config.yaml
n_layer: 14
experts_per_token: 4
moe_layers: [0, 1, 2, 3, 4, 5, 6, 7, 8, 9, 10, 11, 12, 13]
balance_bias: true
norm: "rmsnorm"
rope_fraction: 1.0
qk_norm: false
init_std_up: 0.0513
init_std_down: 0.0
steps: 19651
Below are experts of layer 11 (counted from 0) of a mixture-of-experts language model. Rows are named router (the router's row for the expert), down (a neuron's output weights, with its number) and show model dimensions 384-511. Each number is 500 + 50 x the weight over its row's rms, rounded and kept within 0 to 999. Numbers have three digits each.
After each expert's rows: "raises" lists some tokens whose logits its average output raises strongly, later layers aside. This comes from a sample of Wikipedia text that the model never trained on.

# expert 25
router:548524496400528522528517487460486475447519610527465483504559519509516414464455593458528541462578534489515471481485457456573552512447480455471461498585520453459431474553386461448558516438535467407498483528489495512566557470589489517559506483557485543484480610572500472565495500430587490437504580510507431467486574550459515502523589551596473573560452452498507489528495500572502493536579
down0:450462583437533512477514456417493539405490505479480490496429494439418515565487511505499505413560482497502584519527468605476490561523517579482555452532587454504538531451563528445547525490353597535370553540483523475625492488539517510502441480576514562458534501475500532505469505480498578450488559453614615469444529544509513515439493531540445503498437597534496522415481474483483518504512
down1:528477528512542631561459524485507429500508427454470510550563368476439526465545525548478506495452516525468555512462431518463378446543561488403481547517429501548501562496509524525535504569530454582471491453504567536585413484508565400508534459470567437515470558541447435532553491518436370488459539479538356483487441607566445481457527505534486520401477422525462480446556423424544473454489
down2:563470548538503524488520470575523486634587522553522460553550537479546501450463541535564435512535542506396560525479481450563498502488551508523477576562486544555382577471551423456501437560479505430513490394441564500484425551537487493452491473564514395490561463583647546460525579505532511575541450474436580477539510552602552412586531582495448529436510590458408544444449426541523464471449
down3:552439434461477411507604555500551495567403486490499550484462589567513585392494528503450518528516561486520417532556464474464583513426532546517637356434454498527509517475552441503486496505674439494463456477404494473582587536520476391531580518569563523517470504487480543414501612455492522452556506571538453525416510595499492550423569432576601559489529528529537479475590521476416489447432
down4:474568435535451522529557557481459450548513546561537590414433463552488522485438498488493503505484425552550469435504507509549464461362466571503506479582441537433544589506510496500501439551509570490553575415313483527446551563536469498574587499499563521509489468527529411486504542540542463531461505426439389560542486519453563471412542432514496576460479459452470445589430465543478510500559
down5:492456519463436508507481541502531551633487462599552453414489471567503528434455503502606452495474531488512501415548447433514563552463505561551568524490515508468425501511558401465429469448529477586551554499444531618514445528597516391561539521458438515459562506470536503448565609454560578553547545486414493495450482485453564542495534538497571587595542487531513513435464459519585455508453
down6:571544480516541502475537482522484423475503428504528451471501461476454520556513438529439478445553438497511464562489521528557538555580525432536522490491536580521487505509530424540526594521611529540398577530515487396539448559485471521455492531479485497510452423438494550525447340566556490487490446618488503559529508444570535431460388463517421547478398571486455531522538478534484523553536
raises: " and", " |", " in", "/", " for", " of"

# expert 2
router:499448520397472459534533464472427459472512525450452549566530522577476436517478595495487506477478464483577484454546488462440570527457457511411461550463475460448422415499469514449495559451666475453466419444460406509471588494589535447546548546473559563555531497544467546476384526481488476436466479553567526593456526491483468458519536523530501573524510382479475465497581579495480554499502
down0:556459559448326521499456489619491454511478474485496494504472461478513392536476529598388405440628438478518487495451523539477524537552513465460629465490630537540518414597520501577525503428575472539500594503477531573450548504605515516463475531538549442465512503526543475540474448449552459468487406511528561463522541514425502394502569516464565467570507547477470571587430506525389399583420
down1:455561498494546572464571519460506464552462505518553503539591503561468487536524619484533561440493496492512526553504525465535453416543504533539518456500586553453438567457535509575564503468575452470484547552431524535520440589524496440492540489564456457530495532474460458548594534471502478362427538533469501488578553439509568520443464524541506531478568473429526528520467518475393444479510
down2:443393462510568581461386448556464519539556502453485514473472481537467495468471513522452498547535459571495440427511553462461436530542497516417539489513457476475552551472463470542491494541524467525514476476503453484514499528464515510457422475537558440496571510528525526459430488562480426487537497550550457464566495477512537448470469614581509473413407502504536454418545498444535354518513
down3:571475541472426475497528478532513589411543518544437574499416516479463454445501498440476410484524469443514497453489482472509582495608552386466455499512483511547515440428496550496548535457477446597476510442630511420442526457524538471459414604454481545419405514430493509455470484436513574478382505588481543494440551587530487457487469578525534562532533464505441387452573492489575355544532
down4:504515578490511554489497524526629423461439485508468462522527465571470601515516579454450456564508348514446501469542407481485507368594552520503441485571510435541504508483512550453434402484602464492539548546504462484518487436591467440530449546472413473458478478466554517452482499516534461487533500510415539469604476483475439549576531591490548548532482562542538456519436422481545506536476
down5:505575495557517557391469483479527518506455464516544491489584541472549488506556520487591511453486389554536467465470480433575465557592491448543509450438485520450465465564421521521517548411480448466494539452507507554560468557553373519456492469532530523510481560447563447541535481428522603504529450472468483383493437439479463566500393501547478474598533480475547507463414583549403517524425
down6:454457556528483401500418485445505499475469447498427467526538568521536536456467553540506451444478587503561444561566449496411454407574496450573494533495479528518566484499443448516523528503454491477481496535522483568576476538533514413514554454516466460508532596570439500425474354479511467529473439499524494480406518435487421509545541536580479458549586573417512470486514438487490492536572
raises: "\n", " ", " —"

# expert 7
router:512479486441489495411514416478440508507559548417477508497523494465476469456577584471511542527498569453477474492460470471517557541451503443447538520440559390392489464481432487434538558419574518469559509440513482505439543523517539494582447438503517545503493551558553554549401460496568501512539486579560498530487520477433507516525536576550529540504552526476512407513462535514458478462587
down0:526503518469566447490462503513531522498518445506503469461498495531469508535473434478509625516460465611454468467379517530546453524429438567552512615432401473474516451494566519543494510547612406525533571377511496479455439515462479456450577518524483483515487443436424459519508551512474500562506537523418444495422501458484515624513528474568491525519528483541467445479535576509511530459471
down1:508442499346484477507510489464500510624533476466515493543466459440465537563409457605477479435471545454467604509461464589529469525450460468533507516439517538560476489538581404583436393486497426534508510516503483525571542509536474467426509558517485508468460477460448426509547354435520466497519418433496403395544391439448540431508502413509511544507527488556494447411436453444489501447470
down2:524538527502462472450550516498543599476518532501503531611423443539502489574498479538526503524539525435471530568620461482384399396489487547516512481501505565480447464516489535582525489539575578514517515496475553496566514416446560481526540550596457521515511510482548481428588374406570498527539474424498477527526564480455514578578464522428516465507536532473457475518476486490446610459478
down3:498465600497483499568550566504540458496556519436497447537474502542540511425439459483504521565509439505643608549489462447488424499490447498483542549461489588522481485510460533563472585384564523518492523589440436534452496567453521475474521504556488529549489557516548566589510373466449502489541416430514530416554539523440539452513434484494539528490513488511491463465491505393454563496493
down4:449457425570477516479468539457495538521545477461439481532482519570544438575526475467584505500530548442532446450531457514498501579535442460525550537489449540523445532532475522443426502548609415484451493492537524456483490373467557446522447448466473423498437468419444503476479539478479405532546490609463517551436538449524523513517536568460481600463528405579532529511429533590498418468456
down5:568535467493481418517558532488457545432483511563589483480525458487385489498491474471491492522463480533520531558566511555449519434534457479545447421411476532553498549447419457491512552498550479501477525462464501513453557514538505477517491556465431503463524471479536393445498482540403574501570595534550448433536515537508501522519465404539553527501509464628536588448478399478414505558450
down6:473510441565544556586578520485511487454392479504452613415542537511500537566493543552390442485487411552510548496551412496460512544607487463497594526427580485514437518597487419459591608436437468444490496585454463467488508546515495472550478490475535554477419440537509488530489468544386556474504459447514466471497531436580606544453569580526456579499489457547453557473493476455568407457526
raises: "-", " the", ",", " and", " a"

# expert 36
router:462394423424548444422554390474538428515496532353504539608560498492474515523518559529518472435528549450492495438498430453514568475502475402505519547456511430421454443531458484425473514422492452507549487427465392579451533479538600403546451495450588551494525548482521494574445393479532419487537413569574461566482483499432460498607534468557509517505543417485488467515486477495449463405626
down0:477497499488439510565603440535526559485481571441476613517445408454528472464551517503520495429432576446476428536480598439444513572518437585488497540529482511499488556544505419519548461530456550511482595489476467518567535592453520458485445428449504499539535454540506445429488455441479496521410462525476544508546641499538581507477525532509534473531527442489415490575487518531577449481534
down1:515503593482600462501528509494509508502466496442466573465477485442574519506462462428542504502516532525487483553499603412506470479500494513572489459457453462554480509531443552559532476504329475555478491514471480513492413396532509455511415522386565399466534528439543476546470418461554516632472531566552570581413609444408558431478540574533559525515546458472485515606441458407543498518485
down2:520503580460531455442599393554513619507479537540552469423522530414546461525570541458550480466551499581539413550554489497500548418491496505499456512588476475436519461417516550523511508519358545495416456502465424459475491639383459462457459528564559511496550561480504523457525475531454584531500520497535578510459492532468452438546516465512557489479537444556432505559545536425482547434489
down3:486547527521382530543439533512498397515522427516542544408409480479435523512468608518476560551538579533429441532465486474540567416508553463375559400553515421538595558518487516485595519447528457447511490566464475460523518454473411549563409552455508547402432487542526430526474472493504486568508526592498488441508446451487433576444480452450473512585449502428526467552504447508552543445517
down4:415401461535466558478531497510536514543489536445459378483518449460537462549588444552478487513499543533506559473546444478565451452471490484532544543504484521444516503521431527414509591595307616493459475520494461474508533556400548443531483452547501503530444498565477626426515554463484503362504554384475531470507428534469475453477493482455500486472602509501542555426523473577460572515457
down5:491543459416523500498454558494487514541495476474501560557507418515543542621588461519512547427576412496476477496498573449562606444486590429511388477484519475535504503470474588516403523571634532549458536504453476521529493495503494442499602441517470454496494504492460573487451651523475509490523527425586494460496585503496582487528455619441522470424562499623530410558505373486514455486509
down6:537496452541481569545468505606452559502473475397502580444583480508580582435465538467564463468476488509501579443573532536583533577544429540537487495455474455452503511450451547528509548546726525499497543489512563551387451559487522509459564527452445507522481462444579536505464349495515525511575524462494470512516571447373477526500461483484522548567457501502467520434502481454543485523500
raises: "—", "\n", "N", "===", "S", "-"

# expert 22
router:445469538449524500485527460469476460455452542519466492542562481511459461462498583553509471537424493491492531541552490520475544553476489481487516559525539458461408485585421512479528550417549442577545463426527439539497523501521593532430403470521609602555453514510560464470462463518549483490434461544554493490457501513461520488505503520516546507469461548469540485464471523440492510478503
down0:477458404507475429507510575484578556438405462455479499432512523535500436460474561571527473537485454527553529530457566505496429509588514427456548538497528478557513464503418465484527522429374511527465559496519502476447451607530451583460528566552532444466492527588528540464400444513524525566481491515392527420589409495620439477530540477392420434535458596542444549444419466507471468504487
down1:544530520359520392485535588514581455529573474439452549492491480473531576581430472426504600486540598491522492542557442541541452424560493505522559504406494478477544443432467571462482429563397497432437421512596495558580495399452451486572548438456470483435614596577489476527520451515495474522531586523502527511526536541532546506478475558495492503579557533506413508568444569432469464491539
down2:516506566544480450515422499541530456380410492483503468522476561375472521494517511535487504483542498521439656444527502510507513444477506556500494450492543404507562505529548520615487471585509423521418409623441556550493536516493556523481458526505436464498456419575459511505496445516472499482536545525594555461552508507517551505521473499544481494523465441470514523579561551447451497507517
down3:547438522494487592439494485447555525505504443507488342590417562438431526633574450591487404527548529592482644566514490477541573513458527467532489446472580486489524499475582516407502550436350597444524461490519456544504548533516547548519506448552518396448494563497510408555493455506554466552442514504514541450590560447533471477542534546527462461466482516538476428521539499546436583451479
down4:574560527493459440491418439431563482495488547441513505545553495414499445489482477496537502551521526519470574435562606478507471472557478496481423432501494465512513650507540484465511488410485518527480392570575514454490532347470460482481474517463507544499506588500498512502604526565505522516562498522608446474513651526425501453538632516537480464514474448553456559523540533438658442464511
down5:514492404470491499529540549474470511422447516565460533497436544537551474600444478486450492475492449426505537502484401567455447568485495465519514509399524541460599460433495437529423547577555608580510495486616398583484497563536387444461608505584457437498453526587491586466536496495514474482524543452544477523410540508529532433426557442507470495511505518513467493498538494541459477502488
down6:484603490501464482562527565481428517438509451514490502517521525490478505443644552443446512488496550460581424505468526521531387474541457589542521558485516550552413530490454470473552496528340531460478544563600476446518468530548574500452535538476587510533552505442486540587451423486453497404479523511519509492508455491515584438421427576547370574490485501427387536448490485516499540503441
raises: " and", " of", " on", "'s", "\n", " or"

# expert 12
router:556470454480535498547598522478493458455496481501525493528547442570471515486491574478464501500457535459510495486529489403467537549498498423462466526549593445493444478530406491459531509423502486515571430503497506544606578479516479538484445397469500519569401573549557518439401438493541483505440469549556448548421523522459509504488522547525531506396455444474467536394501530479483498481593
down0:449505530522461410508504520419471531472530552505503474448631556522491530575588551569412534532520455452459531516514549582508506494529387471459465542437490476409505473459447509532541464447529546490508507511506524528589450565544489568512476491465509506402432502504438497507556617508484511419579566458459540480547382456472462490441476426501474553497468488446570543523515592502580530503578
down1:488443519511505495503526588482529420510477481519441478486608435497559409549494549478562517370438440510595576482471489520446496483491524533492477484493528542469573495485532529547461569443437506511567543417497485609481442522508458477512426476577378422514507481454523497549492543475545584579600521525534407479430488423470417534470559503494478562505447590561529413407502505587483474549494
down2:477519479449475462423520516588440508464497441460451494502524408534426561499491521516445451511471587488524547510536435567523448506507458438603478549439408494411516575523456531511507447492431546526532516480503528590510642560476454520442522555445498577567542501466522518518537562533520420501513497547427512562503476509492486469543530439478548479525497368570547512520461512435514568514551
down3:531435433483511529504548442430463410558422540430565478568554470569497469491584577467548505574433572479448574526491527576459426453492520557483416450473539585503622366459472557465388509455501594571359527522548447535530461497408461479479499437494511482572496546473515475543467489531495372511464529534500508495451495467563504510548475424454452530540453542503574494478533465482493522510483
down4:501483594458527462545515575402505587472497547508497436519433505396529527562550454492526515448545416490498458430502531507494476480510564490569449473489478475466494464503441533471469437486386463524515470558530404442518448456407481498463498489530387557468465453536516522545443557537394548472488482491608407507540586526489557515477490474429478565407440566500555448427522638491584467540505
down5:520497521562540529559516503544433414493540464494450440452433470561588478561493502467580603539471465453498439497470533640510466516518449488503492478450552505438509548465495555533573539451414555474495446607515526569480580565544484518461576502498521474547542515502537508634476545503477466470596489573528514406443509455526535397560542521483509513555579485516509484528540569522541510498513
down6:521547422537444480483512414519497474447384498492435475491424474528446528439484496474565438502446486447502432525491516512510461581535487555468478479526474523510486516520543405512516438500328553515430506573456518457444456391424488545531403492536449517514486582540524473519438501493490406524543447468447650443472428452506453431481560583446445470484521498529480503497547521546492421565487
raises: "\n", " further", " in"

# expert 29
router:606496454400523463508499403496379563514522535499507554515485530530447438473575556483548485480525497429536461504493437524499564525410475497482475556460509403439398439489465483451529514457713523529462457568508469552468570481534551534514500432447538505522400502601534525526459480496512513522544505542478493432559490482472455497494521550544495559460532478521510508495423515484393435401509
down0:503560538427526411517606450511464454428470428408540497478462547603541476497499498512486578453553492419439509439559408475540554383436495501500526525510487486430485388492437419465450523506557573477435464457541558499450479473520650491521576405474572495397454454506457533429477452482505519541535424470491436524439460461471395514465505550428469624436513525492576426433507533525521389440570
down1:505440442489444509494459455520534492552495541500489560514486445415497569522409497448524471600472460435597429483520432534407536476510525485449592625500496503435534510568607481468498535482351511501526422425483552503511474523432445423616455491520532512483530611379517498436415420523458586538474495539437484523470474474580505553463470546566606516471358450497495528506519465637435451529468
down2:536455478549598489533561534523570492447453554326483411502470411522527547505523510565480514516507503395550438502446475563516450438495609452574501552530518486495554427487538574541643459401624508525587511545465576510538473518472487470573495529471523534523537475493523496498621465577449519459520539528502586537535465508511531492508584507498405519640587505488504501565507498440427512466537
down3:551551470518443412447439498428440426395464494500501495603524502436431476502533440452483489608507626488519463533573537543439488495440551514465542490445481535441497549517499535525468612542470453488472578488460514468471504396433534492446510439465542487460462566487429553600509414532536407462453439497491553544495498570523590538439590434430580455520493489457528523486491458536399501506508
down4:483475555483507462500476506523439499439377492446392528459454475564456496519441467520472493544479555521439404564461511546489587473516534517522514543521554406500575528443438477484540500461432473482505556549482488575454589530531516453429439490491499511490498481468466481526496525515509557497464527500523479566543430500430463538440402443475530479460574382537580476482474525432515449441490
down5:504483608474460462461472505506543557604561517432474501549458525438419511576576504535454555500577463513453586524553548478639472363541519486474481613487461506606437527480464441586407508501569512543530504468415447547476490497493497458530525535433505324454406595496540545610538383444466426514471431529517472415513553476519426490501430499511434466577517560424443473531448577626474524440511
down6:520459518442553557439459484477468535548532522450513480438481505501490530580570474497487511506542469557481496507517544480442517509514587440527470470509427455558442500548567477460469462522596439529524530495529471538370479530487556494624467435464390484448534445477503526520432425535448509505491487451531483376514494556502408443520457471461540499501541465475533530532465537487548473565454
raises: "\n", "-", " ", " P", " h"

# expert 16
router:487483507478478521530530452463525534412496555482540560553530509533460537455504550452498480474541504519520468508577429455454518517455469454472518562595591425453463405532471468446483536472572444479512475535558427525470496444496586450513344373521511489575476545471456464532429577516559491524443568490571488506525465532477451536538475446513459547528480514398471484469534524511461497465487
down0:616437453486430549522477486561473504561441439556481448548457539481510419451508515508428529477540585531509455408495556418623536629519530464488530462459544593559527556484528419443497449473418551511526478513581557497489490415483531500526549563535440565490502531490511554425478480425481465486532485530453534595453540633529509507495551494464524528422517579504466488460463444542531510538492
down1:394531405511489486529502493503511536561399415493459517502568448449508426472578362515558585526512479510473450483506534439517484580486554527589526478568476514481536495444507568514477520476384446519506448412372531494535503527593434461535466454580534588454578553466517544440543531443545461540502474499477574536427510513527469505416515541505488493526592522512434496427530519557516401475484
down2:473607516445550441477531548430431513552560512427542352393515507483533503533431525519451482566460504468476514441450517534536492443530433494541534503460466488410472483511498430447499504498285482487504460449494540500489452539435470502615480477491441485490396475493502522409481427506497509542467488524456522442529448475550555532442504472452531470564431404632515483470456439477454490459498
down3:616518449516551506538517594492465448421483461489530441551541509587463437461455558537471545522517598501519503542536492532450624517583490489578440475554505564519452449426489533512474573553364580469416511534606548496517473553526497483472516451496470544481537392489500459424480502493461542494569474503507523451465461470490541469489469606559530562459458471466514474431506415455538511474597
down4:497562497547577562450392472429518482523573534560541493504431537526528483501546425495508489507581526338412605531439511519465483433481474465458454498470588514542489559514528470480491515531508539548536534511521556447455464478531475461497501434455532383454504475431495544551585530572385476489464501454510456484484421524495606550460424543570479453483392617542544610493590547429521417545567
down5:534515503403545539501513443469567452478529446517511476523621572529482548483443457485476544565487588487382470561534562498369532545534487365487466459461482524462590577595606522439427468520354581439470511547490431550536427514502500461518475481498508516502534543413572524557426500583546532511513608585506562507488425494533488496516476594431458607508527502568526515483506537525513476500546
down6:464546587456493425540538632479438422474500499487536421520474513512513537466609540464591499542471568518519407540549432551410564517643555489632503483531511568530527496472505462497528461520387578480533526439529459525479499502535498506492584463471488466488399507457477563415468512485516444494530535576471559528567393487482529501510530448489512520565476506485407598521444508443530536491564
raises: " to", " the", " a"

# expert 10
router:471555406484529534511578466490431415428486496445456594586428494522403506480541562405502541442546450536498413527479409445489546546480448456441486526534451451451425518519416491452445559461562469538591421518457426499546527557510512493428423444462548583467520479522462458552457626446477499490528392489604508492444494543498484511612505512538422494495357471453441493451468529512440533492520
down0:551502453434513453480557476534498519524481519510479509466455595476495496462604490441548478459536476490493461450560454513492464502531485454583411474439460572573509422555469470603509543499458478506615558515503522517427474484520566589409458487464549499452530382502559531442537510446467590492511518476559441488534574454630415474498537475477484473442509460548462509491547506541457538481543
down1:486495495524557469534512459505527537444513633512501414469540492530534588488465557601506452469550548458458447475525407495525546493507573491473508564430520509476528386538585505538560448539531595575483466531374462520469485481459428450508522509502490486576562433463561487509444501462500469516509478517483544539493511552470538602487584471417446488491546477519457420494456571483473558532504
down2:420440504434551541540532552517467541527539498500506545555454492472481409487449518540474491534530428466543553453523554519562557537475497461506504488397538530538461436503508516641568552480381572451539508536490491535426533544472461485489519459483497389534435491519486493462548451555494590462461515603473459528514508444388498535540512441432461497615447517428477551525451440474549496478575
down3:522382436528518457476544585480493540453463573477572450463529525426431583495456491541481456499511410453518391541522433505451452461499524511558559520490457562543571519486509506506444503428467535535572577517478548530518566536479568529506647527423533489485583507459484507578551505459520580439540503600510519468503534493518581419517608440339568539565454506488458570569511521535459490497568
down4:482477568396497459524510452600422548490523569554504644529487487508512532499484498531558430509548552539460455569428462516465542539487510373468418395439456451433515435494495514542535506443390581519521538473439454555431459501544516558503546471466510463405488501482436454493498390404495527521496480435567420471467556442556532457584532603541488512489513554516520524456492442471473586542407
down5:514522597514536565407528574496462546506365516491544488457569571376524583604420456487540562508577520514423560617434453489465527515528544404441496484530476536546423499522497527543498412450433483524487458466509538477489585498513534447568484479458471517483476496547547438469507587474497522479503492474541485524556603433461474489495519472508512542542467454556587463545410470579533526503551
down6:496500543527509394470505456433501524569501488436558526483507597438548541536485491393520537527496549500414504478497589448515487429484522518465605443467533418532468486507515461493491546521423550525442529470530451473523505403540512557567554377478539516559575494470484504565516443525552539518526528506522515560434561495534534520482534475493527510566547485490462575463361640466495479475598
raises: " 2", " 4", " 1", " 5", " 3", " or"

# expert 1
router:457538446419451533486569521501504434513515503503533546510429475525492516482432566515516518450484520410549457473528465390528496504460465471458468531538511410478459468469447515462482572511718492565634370510507417488465468486557508505512433490497505564511424558536520540495417516499526541530515503524515520510469508462464561439523551533535430544459449426426459494457450591565529487471549
down0:527507516406549508599490421513599418471480540508487515461521557539474405520521595570526460511465475524564472549453550487502466501516450546490425505514529406565602502530522598646528469532493505471491516521328533517497458492459565525478462548559479521551488485482487487507463513467555445536493535422442533438476469502548462371522490507557521516577476610465483461538529521448529557490479
down1:477542548539488514513439516538369486489487497494522489514464511514571514548479491552399500459541474608479510405462532440586465547548466466558420557537566538474495545501509414529519459535629436540525575478491490562464460413578549467667450446401458377488544443553456554555516522497448459497461450518576492511506473487555545435553550530522455502445485470470456551498498516542443513511494
down2:471527538481456418458500537523520507499509488480465471453549584549522467594549641507484473421532526468576450465501331488368470571538495528584448442502552438391438473477481498544428454479411540610533465473506518628541435533464491514514587475510449420460458469486493638472552479426535524520431575531574515426536532474503468611430552551534516593463468445512495461479429556525506552594371
down3:510512528576502602508527469564501357478468488424531490477534565482462445481493563446536546565483529568451552528490436545426494513508517669476563521440488497505513432432476488534560399435568609441462594494494407523511414511495454546441543539496461488496404479457484471424468388540463516508507519515517432426580462473505526417427471540521489560458547425432468504536477562524513504488508
down4:525479557550540471539378517536516527411532471512497543427403427525509531389506567495464453533492542336453520461536548546458463465525476568521472467579518466485580515457413493434513524434348531454576449411514472506597467502479470435587433546563532553523425560544551413545527468526478638505493520412614572402590513481454424550553513485488448450548512483502410558491556560524499478505491
down5:468518565459528586445468477468526459550489482507495458486559531488484520498481463425495430504475479478508517463456499563558521501524525614524546519489497493440463515517408432443497517492543466510454512478555483648511517538595459499486589468428529561644482449430481519569549482424448440508482509521470557468538536496535518527488410540468494555485518419500553498516490431576472438400577
down6:563589515481476489465595489562477526440471478585536523501506534457527547547433503498412493459478415455510485473512507478409459542500615452542496522481466513604520540536618462504415509626658492450471425488435474550537330533472592452404557523559523488596522426450501475529468507390467576525536538484496533682567493477512497533405553528400470479432518567496595450549434587416422426542502
raises: "b", "n", "g", "th", "s", "m"

# expert 38
router:585530509483488555470506390537418473458484482490567536557483538527415545461499557439502488526504523473551473477490500432524505596487569410607510481474532481471382395493483491513541546491555406404482459479497509527523525507562504481523453422462512561480503516523444537540463513491486476557483484522559530451555457404488583517587487586498518532521524487480514464542474531499462466519564
down0:504438494562579546509465458513392521512404444618471545467429499539545392449539569490526565499507540511490524513450440477440485523493568508611492403466600449453428582425483441524463565433378491503495463497555510591534485476531546507535434529541510494574530524511535517521596434478471487453414578454511561590522478500471548458486531460514413537494453482476585578476567506543441507557494
down1:549609419448480460540525507493515523526536516494418478582499495485497438505514483486507559488537523567444461446419508506512627497522497420428469508455554454501452430498430463555459619529288549518355459438499470528481495428493562444376413475500502449560473488454594491470508502534483545510531513458502557544589442549459532503451494476529444457518503548470551565383391488513414557498522
down2:438528607453558501473397471566501505570515488474479498442540565360470447493479440519453515545450413512532539475547489586505526499499527519541533533525453541507518495524389525440556467458535343409482498602484515541525467514528502438553464464552526568530495445469550468569541492383499470471549529594451484483468526576556558528546531377461520432441486509524555564577527487496619497423514
down3:462520488500514619542412490441545584470460543513554498531456500390598384518519529562484432461493484510526504501501498517490493510540506481619553478557486480528480565515506471549501515468299518594512487465459418540454496451509488484423602575455518403518551498589521436541570419488504501480521582457493540533448558590567495398472542424433510411506496536524444523483465502530494484438582
down4:470547566552586387384482513478490535568500460521553438557448505440484477468430514505573502484598400465542490493490510492466432422544528516507562549400486491475445403530457502469567458454371534407447452459454566487523471443427580572506482456474529465481475519519431521513391535577459467467587585508529450463427536534534598500540483476546504503444603516497505496531462490425576436514466
down5:475525404460595509503480577496526539527540456569472520559408577552500490574585467574356425464468494514518520539549484498497492425458512432511521440486538393462464490505486558505526460506366506490485480594474461462510499599465349454543410477444477491511484473494460581524438472491528520624578460484559500598493460491496476469539486500476542553455473662437552464492525439526507516448451
down6:511564506515477448566540404575493541529574448630528492471552571602471447459533446543506473503517514517489518485494520516456494466495533480498537476455474480599467512506516583544484461478602499544534527580544457515613526530564531438497560542506531519453511502431427456559562435531471476469498483454457419409555514528413463450493574439392585509518526486547547501450494491425443463554504
raises: " a", " the", " an", " not", " part", " present"

# expert 8
router:439553535419440483537534430530459496482535513551481556566525480524488441482423630479486533470494513398477445388523501432468559520478580518444446574482542429428445547552392462377450535441520501454533448505480529543479598500565511491516418404576548543539445544543587504515404502451573498532485535585534447492472503520478506526586530561519507530532470490449468476462460549488485537472530
down0:369622539562459510513451568448457585616501471492474535450625535492527427502460488441520423489581422583563595503477459421474462455490511583502476541467492414449543564450573437568472484514489443430599507493531526530482555479568488465456555542488466462507584501430563529466494520361490415483429454503459478458523553462557517526479651584434554444467513480491563495457453535506512454512500
down1:538414451535443576520487553522513600523487530551475415549399496460558493524511485520487483457447474387556453404573518520411502520578478543555509589417525562502529478497605384518496487518587475426589407568542484554547431499512444533538517545493466497487454405439490406456553530452546478456539473492439455450495598527518514503480468431475575461467537433571521447502465539543420489554423
down2:479440544469476403464462581499585564437455530524549539453616483480481554420510487502526455526490475392485476462498525502497525484550524477587474487524554525478495534525455488448525404421388517510460471507555551523491452504525491500418426478527416539444652566446518540400524531479428565444437534482506571481533526517494387473591479454475482520484545502481493486411483521514522545623562
down3:416531452460504552474499481521444542467513475490512518485490539552607597513447456474442509471475421486457527472417630485547528481516469492486486549540522545500559558446566521443376427532398465491482492599479560481527507531549548494567531374498447490422488427456532445462607685457386476404493442522390595538582584554541462504511476539536553489471595420500533578505617522508492493493404
down4:539424532493503473561552552439416439514465523592489431470467474467453558548437562516481589519451493483385419517495449529502480488494501589513523565556459475465468526533560438560540446389462465537514495549527529456550483577451519532449557454587499534567563470527495513484509466537450487502483542578578563589450594634540567508532457387483463491491515438570382438481567512506531580502426
down5:489526469512493504502503506494525456498487474523457471494533473467531506581465448572533508532505536576494466541599552437483506656484471443487608442496549565512521551473524477459477503565534485441577463484479484496505455521511514446545487509556466535474599531538558507422524495539406468465493525509504516520453573537572456518490513470407474450579475409574620548421514363435465539516524
down6:568578500518501425494477607470492439419437567484502558458474486517513512548501495502509465561497574494560515600539495539492515468463509459485548513500506490553541441472526473582530493491395493539524463615473527469383510501444444577491481514548592504466436579472438514487530565602523492462538533479562495477507504540453442384508467503456474495537482571521561485435497543564527496507509
raises: "-", " and", "ic"

# expert 19
router:564453481457510466463481403467398493456532474449485548490573499653502547490404520505563520425464503492517469499493563474445591529494472405504559552442543417445421445506420529399498574418545522537510473499487472522535629444542500486510517479508539488553435520593477450541490451437624385522418497574477479477500562446494583504554578533511463516438469469485563475524505531520501528477538
down0:558559518533465642509535412490462496600555517458538502527493484558600397564482470425447455599506553508506533463468480494492572524390440560445436555417565456596509522521590509525453509530395596470411497580487550457509469492511544519495529586537496503585492463591558468452482501500516521542565518545504456481521424541472492531424461522542535417458509508526407425491553587465436540490565
down1:468544453530590487432442511473481472506492573393533541475472508503506511445489336561431470463503461550506519591498434523520525435414608527484465507433422529467524468468504442458519487476512478456525440515595461485492564578482551530577453522556466490510564484471480445394463498471440584585576534507529555468497505522399557541462560504421522508560522477569500544604523457444556395494384
down2:435537485477563556499506534414563475414524443509466476460447490478628497423500454491497520506496524471512441436467414450476550548544520497623521460500527547517506548494530475504395534456591559508515518419510483542466418510582448461484432453531502497439467517568536510561468530445499517504491469523451459500548482463477401547522576481515548385509518476405484493519557549508531549487527
down3:374416511496368465528512525437481656511487491505418509501564450531532534498580534494506481607479362611527500561501516534503418471394482443546533555507492492541524425481562492459462489495597480457552470534570518455455494564458595506457406546464525443499444505455479425515518434497492424481467450582554510555587508506544521495535536548417478590416457492418485528456457483460523573558465
down4:466458513444523577480533476495492573522470475524561492442507527469520409527489553489413520469458526628414497455421448504507480541485511482470457509626487513567442506539502565479644531508568509426537478578523514522567584491380536578491457633485475476407375487451379504542527461537472443457534487486561495490462495489475503500476460574516439493507537542493547509421514462399571509456561
down5:520539509587527472454554532504596483410505386411526480521474531544587545520478500551504463502537368477528516462562502445484459482443541440378489547414515573456507488538549539532486485548481622470504487504501547586512497567438614539543501426447499512538540477509509523454594473483492498529474554522478445471451498527434532463465514500480477468536481478397472485525542460467459491508484
down6:540519518513472442528491424489514486547526547480496492409507463545471463607457516515474530537449474436487423506510438453541435480505575540556598470461444502537533527536566468429450548542614510387510522496443478472464547500484496425578514589505504552543450536542495444469595444530483450438530524473470509476485537505481500507493531569540408444457548464533504515580493557479499494485530
raises: " in", " by", " to"